config.yaml
d_expert: 352
d_shared_expert: 0
moe_layers: [0, 1, 2, 3, 4, 5, 6, 7, 8, 9]
init_std_router: 0.0301
n_head: 4
vocab_size: 8192
rope_base: 10000.0
rope_fraction: 1.0
qk_norm: false
lr: 0.00217
beta2: 0.98
dataset: "wikipedia_en"
Below are experts of layer 4 (counted from 0) of a mixture-of-experts language model. Rows are named router (the router's row for the expert), up (a neuron's input weights, with its number) and show model dimensions 0-63. Each number is 128 + 32 x the weight over its row's rms, rounded and kept within 0 to 255. Numbers have three digits each.
After each expert's rows: a language model's description of what the expert responds to. This comes from a sample of Wikipedia text that the model never trained on.

# expert 18
router:185139129091186075079167151092142108149161140126142089139147085120112113166130114104123113141146153162183137109150115089171133122124143134153148104130108093142063111135128148106094143107150116
up0:148112111138129147090184159148137054180123220122111097169131105172078126140109085132093153099092054146173164188132183162152187135139154099173074164167121131142081146152131179087142043110151076
up1:155186168083107117098155170186192116150141181157093173123118178119115155130128136162132117145143106124133110133120097142126141144090092151129053124143055113146095086125102129184150137088186148
up2:129174164106099140099097157129118058112175102148123124198099137155190092155165104174121138075115127192109126191094072113144157149208134147133057153139065134124107153174141121118151113139143117
up3:115151128107163078118162159164133132111209170125190151164099117161178116122138128177125143114157132166175098127146146155188206164126117118115062159115145179122091172073110101145115187104095143
up4:102145125107123086122180148158155130164122133114119173095133114131084162144129082118125096100085071152150127162120173072149158128148117112110125107073087115109105121112131153058181130128156160
up5:204123095144137190141114150125185126125154165095130140101145088084136128132124127158150107105074166155200135073181112121106142038146093125129143137133134159133154161168119107167114157129138098
up6:105131043121155123129136138071101109119155080145114136104164156095087110159170157115104118118074137209149165069142141149120115146164169075155128098148108087158140151147124164138180148104161132
up7:135113136130143108138189125144120111121149196116205115133198100121142119123149142130047084106159099121179170127080139137133079114113110160127144114141118099134139099144188189141163112108136119
up8:144101146084101121110154210169120118074107114098131126142159207065146093116143132124125100155108098144138181178172155135141163142101198074091122146155124181114095110133128173109172119113128117
up9:136096091082090111101157178090151134153095140183114147136132185140101127142154133108116155077117120089133187143126162168083171120139107126109082146162104158195159140146158089057147174099219141
up10:131125169123192173109103148132092176126163189113132128167089127125110127147128124079149069129180118139141128158098191125153092101126144112163145153089118143058165156130185163147141115140139114
up11:103112164142139116120159156100109107155128144128108085121189118083075071141101146139118165172155208094116095061168108099119101145063091136091096144186183146086113145174113112198129155092096101
up12:138194125082165109110144119187117115125088076098096134095147139158090103143140124184110092162128114138189124088109174062188116100146122073159152047093125108129125090086091130159130111107093174
up13:157104157156102097125094094143076164102113142148101152164158089176113131154132116159109125109153178129192128190089116110165198121091147124153051109092189143111119143158119131099095096168156105
up14:165160167087109147172174062122123132059178089148117129151141157171134101204180165119084112134123097164145083165148165138139128119119133155138000117128086184117110091179116120136124136097095147
up15:165134149136087175182159116147094192199105173074104180102117146086108104070127101141176178165046121169149164156105168185188162126116203122145179145113128147099146145094109103079123157175154089
up16:166138137168095110111141149147092110131132120124118102125135134053156132179174065103124160145119173127148133171117047123099117117154139129124108034113105107123110124163175137106108095110169135
up17:113079082139141150070135118139152132089114176127116151142160119109189101105158201138162159140112168114159115144165123116115146112124113123140103088175151092105150091153155105126108127132115204
up18:110092106128098139108117145114151094084048164091115155164095174061160157156091129074127170086105108116137122166147131135117150107097157111087131108131154099140109140083155120125100160122144162
up19:120133152128185099108102072143083144101149085177120134100160136102119138108087114105112101173144076099099122121154167185130133121146120104127142141078125154101145062111110138106122127104157199
up20:178182089087135130119101050137166061170112175148145110143160163068131161099170127104081169166080144115125135143143094113141101127074162093125140129067114123095144120138125179131133196122142175
up21:161085076158169132148128144160163094167187120168138122122161146097089170178128128145137138081149080137180084136122141206109128121185136155141125155087064132111094124094085191158106141139110074
up22:162139204126135165130125078152108132116071180126131142188127171114094112148160154148178106181125086146121157094122096117131170106080137121126076142166149076088142145136130124113135112106105142
up23:171184089140129116148119145104086124134095117131178099165175142126187167122148122104160075128152108149164127088157131194125144127117229157120152132119111114064110111106122093082127153094121076
up24:095140074139097135135158149058105123193083179106117106178171132077126084100130160160183113097122103077165176110153162136117124090138117167080160119154120159173151132132122142116064175081155112
up25:139208116116098110145166141171169094172170216138180132114155128123114078095125179129181132105149158173187146217120166111156087188161148129138101065160097071111092157167116162132126047176099107
up26:218151108109089065045132145137079082128135163144071140205079147166172126140104122161127140087098173180141119145138196175148160116162166085133116131158160132170120130133136111138139133174137163
up27:122177146131153064102175135150163136097172174131115057138155146104125074117171098133103051141147169113145117113073130075123092140109098112130080175096191123128123104117153112115050118146156102
up28:147162160110178056135093110147121154129097161147180101109140101133152102118131154079084150125073167113120062100107075141102159083130130122124127107135155122079116186084117133125132171195203118
up29:101174143132150087105156145152124124117102164130096115138112149116080133076097155137140143130104065083137099137129096116090145104166063139089049133119088138158137086114101161121113064125196095
up30:115094130116168095064133104157080137132163134119115083184160122168113145146106124131119173073124127137127086188115168124168130086140155068156152102112121108152119185111124183105087123133129145
up31:162165096110109142085154102133170061102130195104141154117147181102126115164069160144129153131094127167143100219159105128125194105153128160115109086125109128120083096097162075091097185019085171
It responds to: Word-initial stems. Opening stems of longer words and names after the or a hyphen, such as re, se, exper-, liber-, Hack-, List, War.

# expert 3
router:176166115109157057085173139116153110167138162144166176160118160100125061180110136154133111146126136153146169138101136136136124124156180114149121094113133138082103091172127135120130131089145086
up0:122086077075148117180174134100091152150147128120114098154120135134180173179173086175160139200119121205120063189165122147181124161076126132138153121124138129173083110053169063122155127169084184
up1:120049143068093120113168154058097157149177153180137137109190112133147083068168124110076138109171106162122096075120079146203108115136103143098148092076129108092160134116155147111064128107138165
up2:185199106114147113067144136155161125148125110191123107132102114153154092202097147203114060144166108141147208130077183094117158122130183110148140150100141136126137116139158160155093070152166164
up3:085149121124179108142097096129155128146171091092086078127118130114124115093089132095087121144120138173172096095171118155133173096166182156193084151150138163121139069138100167095157135081072113
up4:122138144070154114106093128070163152155175179137129105161110102133129077125139135065106139148151121154113122176088164115120134152144131157166108120123175113102143062117094121114162185128123079
up5:134118152137154161081106085130151089178054126124098130119088088148083154178107157074138148163062157100178135134107144143161144132146129148119149139130112131190109118109098089174091122178126133
up6:143224130109145174120116107123125077168183088154072066121115149155153070172082170168175121178136134122142172188105130122094126087090152132104088138106128136092090102119087127106089131141124126
up7:109109190179163145151169102101099150121147137158155059073153170143156168102146123122130143087153143193192112118168068145151148131109100148119133088130139138123156125143126126029102091203119164
up8:046117148051122102136097104155099180151162097174218081104103157135090083141066146133110137073116122117140133156121155078112154160106113051151132108133112173125136111093192136100045164074104192
up9:095135161088119135129165131133096156090193109151096153169128102150117143136085155134119142110136120107129080099087072103142145106179155090189089120151105127080054110087116155078165057095086103
up10:111144102104132095132166164127093111115113133099106117133183093182202077162130091124161112126066098155162146142097137109139204127105089135163109107150081090142130133090131186126153143130145140
up11:185141144028161184101135175156094124089137158094111140072127068204125116129119119093111127175132161143126129136113130073158130139178128136124107095153137109055081128124141146158142101105103168
up12:086124153156150148092155100109123113074079123107145076110109098126193106133163145092138179109069122104147082112107150154180135084143188157112127127120120123163102171106138115081105133121103081
up13:037167108136089101105126143111124121072209180114109213118127116158191123137177145153087162117102115133180096153076108090152140142181151124101115115161100068135122111074136081107132153146123127
up14:070148083119095140123159078100140096104166164106113131129156124151113136092171184149115098114120118148159169084123148170095143122155106151110115150159050105075146122163109102068156051127174114
up15:110097135151151174131160115126111110177165112115087102113137110082167098208104122134101141132139091143145149121126144093185136115130163134089145123113089126104076169083122147080081117158104146
up16:125159148161101126118095073118101129086184020134150139123100171097166085115134084112105079147111101144129077067131140162156122094069124143145128144085067168135113153042121128113120148155142109
up17:137172124158115146140135110152070134098156144103157153081130140085065132107067109126077086143105173092128101164074156143144111088152123132148151155163107151119097154107108143077143129102100167
up18:141150120111092088143163097133030149114127163091138167110102113071134147184073112162117190163149093095112175171076161149143173136166099128163127136135140148085124066100142119168097177199067116
up19:132122162108093086129054115131143169146091043092079154111108157159155123168175170182109112102097149112120187059074092094128174123122078125133086099128129123191096123175165100130160139187133151
up20:156064114100179155142059114116131129095104145177179091207112086106141207177100164133099135127093153220171127104112116153146099140114145053171163133188149184122152151115122162088105146095117079
up21:164135123070190157106124164133131118120090152141147141183137177118074149110091143095120116141146080102150156125086108170169164102157129112110125129170106145141086106143098150095105100109093119
up22:087121129127159147117115185164138115140096125116135174220127107113104149139129155145139175189129142098152109102124109150130142184161133098128014114110160149093094102152122113122138061158129216
up23:170107120111106144150157146145054155113121109139086178174135155092102052154155176124131077119052102157117124054106147085180183101140174131171137128133172094113117193111135147087151065230122180
up24:125151135146110075123156179121092147153119089132118127106135080161159146146140152079081121096133190149127108081142085128118154078119163097115174149125106092105138140133095133148137113173112118
up25:192081114133096123128108170144149186095066182089122144133117187051137114118143176090121120142175123104152111091188114127148124140152163154081182082162113109098151173089133132129158136121119024
up26:118114115122119115132175144134095082153138124091126091176128051072073128096115125160105166125117155101125089154059190157160144027167102168116145135127101089119162119095116123124117161160149148
up27:163146145159155155170141100155100166144157110115189146091099104163099137104139159123130097073110161161167122139150035153158168103139060147126154118105096109150091151115124122088157089159118116
up28:107170128142181107090104107137142124197112167169142200189149133128130099117167116083155101127169066132115111127149158148159154134126150103106117107102148139092064067121099161136081154118032130
up29:098083130063123110057160168137102144091097156151200105141137033078132065158129137123190121115086150090115161149087094137102107112141110064159104148107161161138142145151185108100116132174115119
up30:125149182111141149099149125121060136079171100094146130140139146119131093144103096157167093123138082152137116185153139115119149127144174106187117159111127127151156150090162109080090121115081124
up31:136159133118138104143110127161140099168079144141085150120083168099167100112175158133168143120100153153139201125107138144117115093114145166166101108154105178216139100121103174112079074112164096
It responds to: Article and clause-final words. The word the after a preposition, and clause-ending nouns carrying a comma before and/but/which, such as school, restaurant, series.

# expert 22
router:122159140161166095103148128098133172097117123153161115165159104109140125158127117098148168085128143180186097104081190154144139116169166113137063114119071150135045087157114089084111061118162137
up0:097082143086126145151078050127094142134117183100184160153181147141173106143083184088125100116094145113135139148082147163123091128118207087153093133135184205123120116123094077070111121153105123
up1:109160129151148146112106215163057082068150188095136124158136123090109084117085112149162174109163088128135142119142171183131085154110052061107149142132111117113108106137130116112081120158174170
up2:106042120078163159153121079173097137162205147110122079151106184094108144168122181118129094131140116139162114105129133136174087141112134122136188142150135157138086156142157096148109137133178186
up3:161121068125179103100093168154126077110104199104155105084126114123140114126143139151129223121093107151096143150154095148148148177117184102201119097129145167162130111086106187124160115147179177
up4:120150130140072097092112178174098103119165063089089134133128106199102091133107170118148137114135108080120130119092126098113121147167150112156079083139112098092056129120184106099159088096050166
up5:146163139084113154110176101112088048179174108121109118100176119072152179161149060199066138149122112139112117168127151156187097150152133119150108169102130124113086136121091153088135152146188118
up6:132110133138141117170169089104197162105160183111112138177171168127143128118092105130089108147149090200153165121177071120100124116169133092118077131120078110094141131076119103085056152100162158
up7:127142109134158142106163158076128135103183122121142145146162092131182087108119146111147093163139168147116157174132144152068164135155148178155104129134149172147126076079126129092130087117150160
up8:181126151137071130118120139130206145175146136141122127128147083143153138092128142189129101092099132151153164074110121144089151196137177119150133146090171094087066107105123157130136084164115065
up9:151117137108163125078149041139183148187161149089150156078167149104170096101139117147093126146090115166107103145114128135134085156123073155128092122131142066117139149108063087136148115047104132
up10:162157072184141156070175134123096101057172179172144085110156107113100019143147126056110137108094129098117108150128188150132169155186111078120133146101154101140055123150135066113070118116120119
up11:152109073111107133176099084087133106161172109148159134146134134161118133209156194099057118120176170102124127131119094106136098162195133142095133103143167127053150161159136083161149159089119112
up12:101121136145166162092141133143127138167163096108115148161134171091118120185097091136128148162164140155127135156143155110167144132190128138121181095130119130110146084198209137075078094083071076
up13:167097197123143157103147110127130126139204101135201144171118137150148142113151116173146113181171122133162149164132103149122131174119100114166074095182165111112180068122162132137181044119050170
up14:191131098131196116032170168161118144148069147128084178122074097143131083200144138092112167143145169097139096124126163100109152092125060091138154137181155134117093114166182154102075105074135144
up15:162138167126113096141121143104074087093108170083169127114131123096165140169112068133074105176124104100184106146149094129153133090117079067093165117104122176154159136130137100100113153128139165
up16:093139120126210103125133059157142072143138164162142117146195137132129123112136153098137088142144075163110111161143189136115105143103141157109056108148156075137070143156067155129120080147166146
up17:167076119140161135139170104117121162083151133105227093144145160115127152086124120044119140174103096140147153091100096123083133127096151129109097093170131150116144141129137143146127115081114078
up18:101107112125111154120135155083146127093157150146165074115150130088129149135101182127146109168137126169142127103100133169177090169183119108217120116147166124127162123157154150130141053118150114
up19:088214146150085104149144145132185131104135081120171154108186072093099109116112090117203126119149082085144151144158169152149175090089077122132167076100195094151108182086169099152159117097136120
up20:128090095173134135137145105182155135103141156099127110152169144156174146169102148039171140133173155174119066137135096170151179169118183146132139110125157134133148083199154159086144105121128134
up21:213072129070092163144138106166100069122137156192112123075128129117176145115131111124099126143059134111152117170124150157138113128116097116154141128140050115174136107149156108074164157136136105
up22:143123148119095174120114152111184162100103085180141165113182172124089125123150123081135180100142134162118116104158089117151137102115184077087090127124078127150120124138122134107146109145126100
up23:172149171146193088096182103148093123095121112153136197118151125109137122118180145112090102137194094120149123150216092107132185123145110128162091128193205127084162127064111091121114113090190106
up24:189070095121119065141151223108170088166140155120149094142101144104069131102137145180131128114124147167125163133115116143153105114130119201153156134122097093083125130153121191131129161147163171
up25:123159072054115114107095126122068174106154136135099123119124172081148045182154131183134127136133109117099107197088120154139098130103148139150083157106157097129154050121101146176147122056090094
up26:093132154154093134121166174126134141117162089134153159119160113111182136126132152182159094100110113176122098134106171132135155151100121166159083148155081134144121104108124105140078124133111201
up27:141205107172166074108094152150141169128132114099113203135114130160126116132100139160144160087134188158110112139149129141160124103151153113153146124047070124108178084147119149135094146148121058
up28:162110075098117060127123125162120164143184154095178141156125171157199153113129092181150069162089147199139178110201108145134076065090142135119128114082148114120070137076138162140125131094122083
up29:139180177153136073111131105155113104094106153103095087149101166079132105153152092188146112093148117173126131127157125158191132142141093107176112074075062097149087081093097180131118127061105113
up30:171133166178119127140108066077107159152149136173199115113193163168116065079137112069112077122203117091115182137219169129109165132046201093114135119146131142120139095131120147153123145061139134
up31:146199086131155149162159123153101146106149121160127149157104133093146160143156119115131112101110089140107113166164157162135117095156144123093121092132104097091137105107115131196112203128097149
It responds to: Action verbs and nouns. Verb and event-noun stems in narrative prose, often before -ing or -ed, such as ask, reject, argued, support, attack, will.

# expert 24
router:129147138100153056095162168095108117118106128149136150190181097127162131115093143094118148121076144136195121119164122154161163138150100089143108090138109151100114109128191113092089160096099087
up0:090155163122147090089150137121101128178148120112093197161132146138130134128177142152110126134124099127122079057100143105096122042103119073079132162165118092105164175111089120087081095144154176
up1:125146116089152138113089101132111173152113120135062217137093097107119117143145155124126108129145082128170198206101114128120183125121113099102069162088134174119176060079146145045147084150076106
up2:212114115120135125111156109059177165178168112096136083156113092182151113135159119128112133094088104123125185090101122155158098093158190063151122155102177118151129152102161138068076169081153151
up3:132182158128126151117100099144159113123193140149066128131165209177200104135076140153175102177119192129133094159139106146139176115084150093121153157128097157100087101066141111149087161119121201
up4:145127161097144046110110138104146127090135123110164198122111123185169121110111180121144055143085083095108162135145084134103153138117117115135120120138105132133076131112115153165106130145094131
up5:129155100101185132133118117088126127093147192163114127109180138137127134147102102166174146149127110104155145125117116042135075153116111101152099069131087104109154086099111119102103105127154115
up6:160187135139098100136183117212137116150143190104151158104152135086140119121173110175102144143050094099128142175059086169129122129106218172152170142090148156134139163153147105134137086146185094
up7:108080107088183164122043132093148176135097161123165137089128137118105154077122163113175095182087160131165145117133114130134109108148159113173117117108120194119119091134131161069100149118105157
up8:148166159114115112108097168149073151158100113157164168135144139086135117105160159086120153181096138081159189094173096139176199112117177065159109169145123128111140102150127105149093088139096103
up9:112145138098143143129124132110147149186173123145196164152105138152154112113166096114120166139114166107128187115069110080155118149142162118187136074135086181133073183114121140096102175064077109
up10:113133151150134130102171104112113134123108083133222123143188148139129145112118144199131101116131146147118068158150109178125127123210121111127132101170133098071097099123190049110165081141187133
up11:153158158110125139075085114115104150152225145117133206153153126197097104156118109190071122142166159154119092087107101128123085149154177142100199103130109114110121091129122202127107162177118111
up12:106115139098144162109096177168199151158174166147166121088139109181116096146085157122119044187088095111102168132136137127142175135098135100161077152041063176116099165148171170081187109083112134
up13:112159150152124087135183172097168098108161114109120172112111154085139147127086141084183150120183131096193102078087088122118143085153078197128112107108154140133068150120162093125080124065136122
up14:102116112079097173108096111142103078132143147150126130175148125142157058102142075136121154135123113134108163093123096077158058090083161108187084068195070142104152124178186112143118163119070137
up15:145132177135127126139171006101163139137128107097115132160126168193124109167123143097064105116079161115209153171090137081141055117151104155094181097082089114126084112148139101149129142181117166
up16:104175086126132145152125041111113119145180096131090099104097210129115105119127177097152131126082140132151105123115122138144117143108192108158122132098131152121092096169139120159075161130128169
up17:104173177153088132079081131132141115101130114128134157081153139105166127168155150140134122123121088113163094094135121096083096140077100075182110127127121184155157089075134161135150142133074078
up18:102127117121086158139112114066138115094167138119096153180108119196104134169119114127148049097174129122111113114114140101138116135139109137119156135161129145105097070092155093122075150175129144
up19:148164156112095155148114064134100199178122125073087128152093110101094116143152219097140100077088156110141119106126077097105093124117112119150131095074125106101136086063177135209173139132132124
up20:116127154162133162114187107129164157088125168132129097134135154178116134140124154128111041091127181157146160167153142117162161166126151186101173130096161073123115102124133189193133074173084203
up21:123156090108049115117113085063107146168149116101159094179137175057146132178121164157128194137102132104120154082077134151129091139088108185124083173142164134076168079114150205115054107096072104
up22:113126174136121176066130160143102105156179139143183138171155107146201142133094095110158105189149131121158156112133155056096053097120102088124135155073156110117117024104114124163140101124133080
up23:142157203146146069130164178094150116152130112173132139163175109086130130139165086152125086177162082085116082118134170123149120158129130063139111148172044136138100130120146064112073085154102198
up24:104104113156216140145140144088130133096140110089176128138133119077146084136165153113101122115145072170135087115135139139163078122133125128120151124094141103143091082119131146103169124153120186
up25:110133181103119181116090171120148094157134101088150127150152148203113147153151158125132104100120147182088183164127149103134159080135120093135113195111182159081101094063195158115098128159149087
up26:100152114101169157091111078073159123121152110131132125119155200078165125114129166131148158173138056138155083166113163152156102091078169108137117126066094198138135071098153150133106132050137145
up27:169155090143107111119126126099117176206152106091144121167158104086175112150124108078102093103166033085121121086142151141117148123123146059125178167146142123127126057141160103094102081092189136
up28:111165147149097137089054125118093148216123127163127131142117128144126077123040119156120121096189077108120120184083132089080118133130138130136158143095116134102129125127089127122155101232107131
up29:134198113111119077110132125076130103149102147140135161106142118083151132207094188107132089132152118102138179084146122163201087142103089060145137129131119128147128142108134226115066059188123094
up30:137172104154096151088062137109160111119118132127107122168084141085157118204162086157118128100135099118130138144069128119117100166090116088126089123169136171128153191114168110119106159169156101
up31:136144111116114101136129108119143103125134173088105195163154108096138124136114159144090141119097099155138089179136207156148158080107095105084152094147115133106160108066106114104125149118096157
It responds to: Capital first letters. Single capital letters or St starting a name or word, often after a line break or dash, as in St-ephanie, H-amburg, C-anadian.

# expert 1
router:102130193090163109089117075100111154161117148163140145135202168138153096161173172138136127097135145151172166095134157099186136052166128086145122137176119112116105109158138159127119155134129081
up0:092128174104136156075168120125121148083136145133133079127154153155150151113119140084153160151120175108132154140094096076111108131130110137125149125130117139126121097121179125109133186147053120
up1:130123172163135108143111145124086089169132132152107165180162060190142138094151146127119153141118138190178101120046124046142103121178189161159174109134089068077105149134092188118117136196142216
up2:106047108115149049102181224139095103139132172070093109188111157166125155146172119121164115170105092180177133161132134164134129109106153188134119119181100122140088145150120102134088141104137066
up3:096159144155135152122163076112110159171158147131178095174125156170125156225077140116084119112128106116136056118077113146138113089110178144167111130175086086129135058140125086099147128129133168
up4:146122170192129072082143188107136165122154102171064117153111130145088083095108147128178094141067116138106161132146109151126101160151211152174098115067102086097094104098102146106177140104059096
up5:147170096105164130116103105093120079160130106177116215120188051124115078135128130120127121118138130148150115116105095106136165095146118154194185154170193158172137163144137148097124126142157253
up6:108146101160161113128098139124115174119152110156146105180147122102144105137166102107138123158088110210139074100132173149117075123137093084146091131118103112152115120163143140085143128046072103
up7:129150134143070122083094158144155166123189109134097159166193152125127109100156129080123151133107104122155134120140125069075154106107154093171125120137129142074162124141144178156109186082190145
up8:135141082057163126127171066135167112097157143138110111105174142135131163171129117109168144123111116118180156186091107134133073173099135115154086062188115121127124063137123078100189066106185183
up9:159100076153145187146155125126181137175124140132171142165126132112128134179123131119096152089149144166167200114104133193186114109108053107135119133126139153078120070140117148101128126090089110
up10:131161160131082057116135095068086105141159133099134117129176159120145157100168172170121085155094090124138193195132165126151067138151099065154098133156134055124105102160115152125151093139110104
up11:158116165116130127161215194104157140139173074129172151134094146173197114133069148141141167115110159128122089182182077105128099137099120148128036163156136121117099129134127053121200146115090130
up12:132095128115142098113192125072140096098141159088101090111082089196119156093144045080089093145103179156190075083101104084124140150150126085100137127121120165107108182108143135079132088124135112
up13:116136120112101057116156158093150136141188110191154080155141048075118159115087111103173144106090114051139137099162158124091119167156125165126097121150140144133164108120131144100176156079131156
up14:100172071104139170104137120061119077127160072106125175127134142098101108100174143083114161107169147143125132100058171124089173136147101157135104090153105141156120144160075139071182137095144119
up15:179105122132135130151169213146170090148167137094149117133136142070137155191194140115121128110143102117199114113119074063183158114094127111110106114160122100143078082122144096118124101157162125
up16:183117173140125122056212106158136098205164062085097111167171168121141135115107162110169195108072116142128127144075084158160073164150113105104121182111097076126026086108134159136102116134205143
up17:106100144140099141104111145113176083151125115115123124094136064135156076172124125103135138109112099124123131102105125103127152089164111107132108103131155092113068062122141102060162199161163117
up18:104135133173121138121120129144174134100213070150166176195153089115109148094133159114103153094169111142140129091107115111129151109102108098144130095108104079121145096163159211162165109121106119
up19:120143125167140132087139093090069114041129082134147111158233169114131143139050143089140080128118143077147118121175143143097141149209144087166118115175120093108125094071147099118123048134122170
up20:093103129132187088122129128087133130113127100159089102134139124143114187145133160103181148066127128084173170116125115160165147112074123096111098079117125119121102140137126040155098065129098137
up21:153118148102149149105163137109112106121104102075155099123141156162141097124161151160150117097135133098126112154152135060150052112092150120167108134143108152116138180164106118163133176113142114
up22:138138143172109111140172136138168144109096116077092116097152171140155090139191100138178132163084138131179167137051123165194095136125084145154135111102119118129105105133229118046153075142113175
up23:138089082077150098143165149117112109167116124180165164120173185126156113204071122132146141135143181120110153126146133135182128135134116139146086107143146170149084155193076142084116072149136120
up24:106171096110105102096117095164080132133128119156120166113115173097095127091129149075075110104096151121144166149110142116106134105148117130110156155127087139162156162174174164114127186148054125
up25:160081133127201086123129100106119094125157207140209199162139108145092113171089159087102144114095141087139150096107132086111129146177156162155132124132098064124101058172086178136132184143192094
up26:159142114084152184094196107124079161078120150108173083148126150134047132134149113120140072142139124122127119132084156182124089127159191145114142157156061125088122116115100131142138161158110119
up27:140127152100153096122123131125061122099108152133127151114134132160158087154141103158163150112072131087136112168130125153070113142184165128183113120092122163176130066160167186123106052172170117
up28:106174137141149120095209122170054173093080120144070077113100154112151046139146149090147106171102148148184129135160154178159116148130153098128104107137142178079140107100099124138175085193127134
up29:102107114151108112113187166128108092121189179083181126135157170148162191098103044099139147163162128122136133104096155101141146140130123102149115139115134098108133189149148091174133102085160134
up30:140168097119172130144156173144082118180130133075117104113145124065100103146127099099131121167145077163167168154121046159122067097119122097167094134168136156129083076122096122121128098143117178
up31:108146092154165132123108077091088184102128034110169119174129064084117094193145123115166191133148135124131101136100114174109147146152096149153094141161124161072115101103131137110127149129133099
It responds to: Infobox and table fields. Field labels, colons and number pieces in infoboxes, stat tables and coordinates, such as by:, June 4, Domain:, table bars.

# expert 13
router:160135166130152100063134152107129131126114095097121134202136130110119121134109114094104123109178144120198164077142122150197192153182147108162099045159101112111125077136119168080141114143123096
up0:082167177157149172084185179170123121107145126125175134083143130081183091159155134154089145145139116127185094111147143084133117146148138092158141135133081124147081108119148166122129074130141097
up1:130198107125105143109137141102088101131104135165104074171142142122104102099103097170139140118105103160136121112125191120107097099133193202142084154138115166143122088146105120149167080137094094
up2:087087124129138181043186115093119151141123114115210150171149140143109111130165125159096084152112116096198157125126120155102146169117171047139082159134145117079171095144161160086069124128115114
up3:102135135132076131116175135156150122137107074133148134133141152064117102127083124137130114178102118163105107087162178066187182141074101092170107106130086162099062124115155069152100115094119146
up4:113133108114127105123165086028174122113138104124129124156182114171208126152172118165105176157116085117156124122081095123225120087126085092188148166083116216172115091075158123118089135048115117
up5:083093131130139133096144176120111181124168059108186110092165167145115140151107147155094054096171175139132157080125121128120165165167137111166146178072139214117140119098180127160123121155111132
up6:151089091129145206145126189102093172128133135114126096115094075145171147194154121092096214082131100139153099147109104156121057050107102186131130104111155127063105152095122126092108102160136115
up7:173106065069177127090155136126128129184145145162153128195108114113183140161144076169134143101114092140139155065102130157142099104172080108201161138115117112108125122165131158122075104105190160
up8:097234092118207075158123105108096118176143109156128129169140143121151127107126153157192120116128134099163172076104073140081105103183163113161130149066094126119124140146117177095160096152094142
up9:113087120113099121101126112044136080109140105145077122170165150112075153128103130119089171127058103092119107136123182153094123080079148130119129111172158118103138109161082133161124129076175129
up10:104114134173201102083160121155114102102132153146157051136162224091080148156054165169096138092111193132156138129117063155080101067124141135104129105123151141142043088114138127102079149148093120
up11:165145147140160158130150081146161123128148089111125116164197151125181152132150069102084115100163132140104094089070103106168155106089148124157139115180148123066112095112184119129152153140131098
up12:103166094162106126146171181117109103110097142136105097132124169102112083113082176164130138062071071189129147165139094184164157049200148140156150121118059118122141149141083116148091124138111165
up13:166075149140129095116168106139135114103163094113155078121125111165177119154120136141076073093145158197135145091159081109102150142126081129142102122167121136163114149126162067068169078101117099
up14:109131143106178073192150137181137171139109126112111064071130145156204160116112143115152171109095127118127121109125162114127132134123097099162121103136123195097155120169099124136099079098116147
up15:149170131152189104104172106090140189106101077104129124157119115115202059134107129169107135104142168154184143081087198112166119144137192187147153100124133157120122148131141135059091127092174198
up16:195177093118129171134122121159115130134146163187152110072170123172088145159129135110134104118129174161143156093028149148102174099150113116100137049141142125133057167145139171112079067114180089
up17:138177110104160107102132087091117127123109104104088124134116171124111096135084148114120070098123143162128159055112176066139179154116110114162073138085151104138099143201118177111188097160125163
up18:149122061117183110109101108132092158071097122130161114167160112056145099161092133155051199112089096114131123089106136128173074105098111122143096142139169095130117096189131083099143166084080152
up19:121136138142119111116047122093112100161109130105155107077124154222139077111108096089175127091149163136139178091137137155186171104157126156112100139131105214113123153157066116147078125157126153
up20:157122105108131115073103112052133111164149147121135116091109107092082115146099150141127163118078150122134125083128116100120187155175148161098144189145084186111134158153110118150114083123194099
up21:064176149084169153125137115137135095128138198132135165083113184105181147125080151110200182148141163147134103178153109165139156085128135127159152111193137123144139161082136187112103153138159140
up22:160167111142224162121118112133066123089118150145141129115147168121143126141149084109086180117140123173160113158043134153130120119204122161101146108108168069102099136106111134095162080164193076
up23:120138036145141123059108135124106086062057118078107114147186146167142109120079155073193160116097153136132079134112094113188098122157109100073144162176078092125147112147205122079146137151169096
up24:173194062134149166134151108074106094093151099183161172113162109108095120145127143086159101158115156099143156170150144158153159118130179115113121088156133162077105106083095080151129102131125156
up25:119100120183115104066083108137127104092140140122138104146138161142165156095145135122122165166135114151158109114093149140085097118116136145141063071162158165098071144128120065200123077127086127
up26:133140160146089087112110122105082061109122144119155136112107110151135058154125172108093148131160154149187143151096096146155133096151106186108086049177174156157072073090151108065113146137104139
up27:169181133147135088093143126124133105118109090106132107203141141147158139148111087100146070115098131094123140183148115101129196091164123113074128120077096057063138091102105122148106172139155063
up28:191180091156146089083117145121139170105130144176132168141117185086153147181129191103166122137164102174127094110146088134125079166143169158196154097118118096125127068158131091159162094071189163
up29:231160095152167124142104107136139147114127155106173105124115149154090084129152126099146125106102139110160146101102134069103154118075146114162120112118122181093100115140179130156144061060175149
up30:149158147175137120093137117095153138090111086149149166156177193087159111096062104113127195130122122142131167103165110173133129149084113114126091106116121136113096120077136129144171133147061108
up31:147140135112145136136147049089157151135160081141199178197157147150102113157141096185173129115108173206145115099132164199163151103100125096131132102105080132119143096145111180121156092114106156
It responds to: Word-start consonant pieces. Short consonant-cluster fragments at or near the start of common words, such as m-aj-ors, vol-ume, cl, comp, gradu-ation.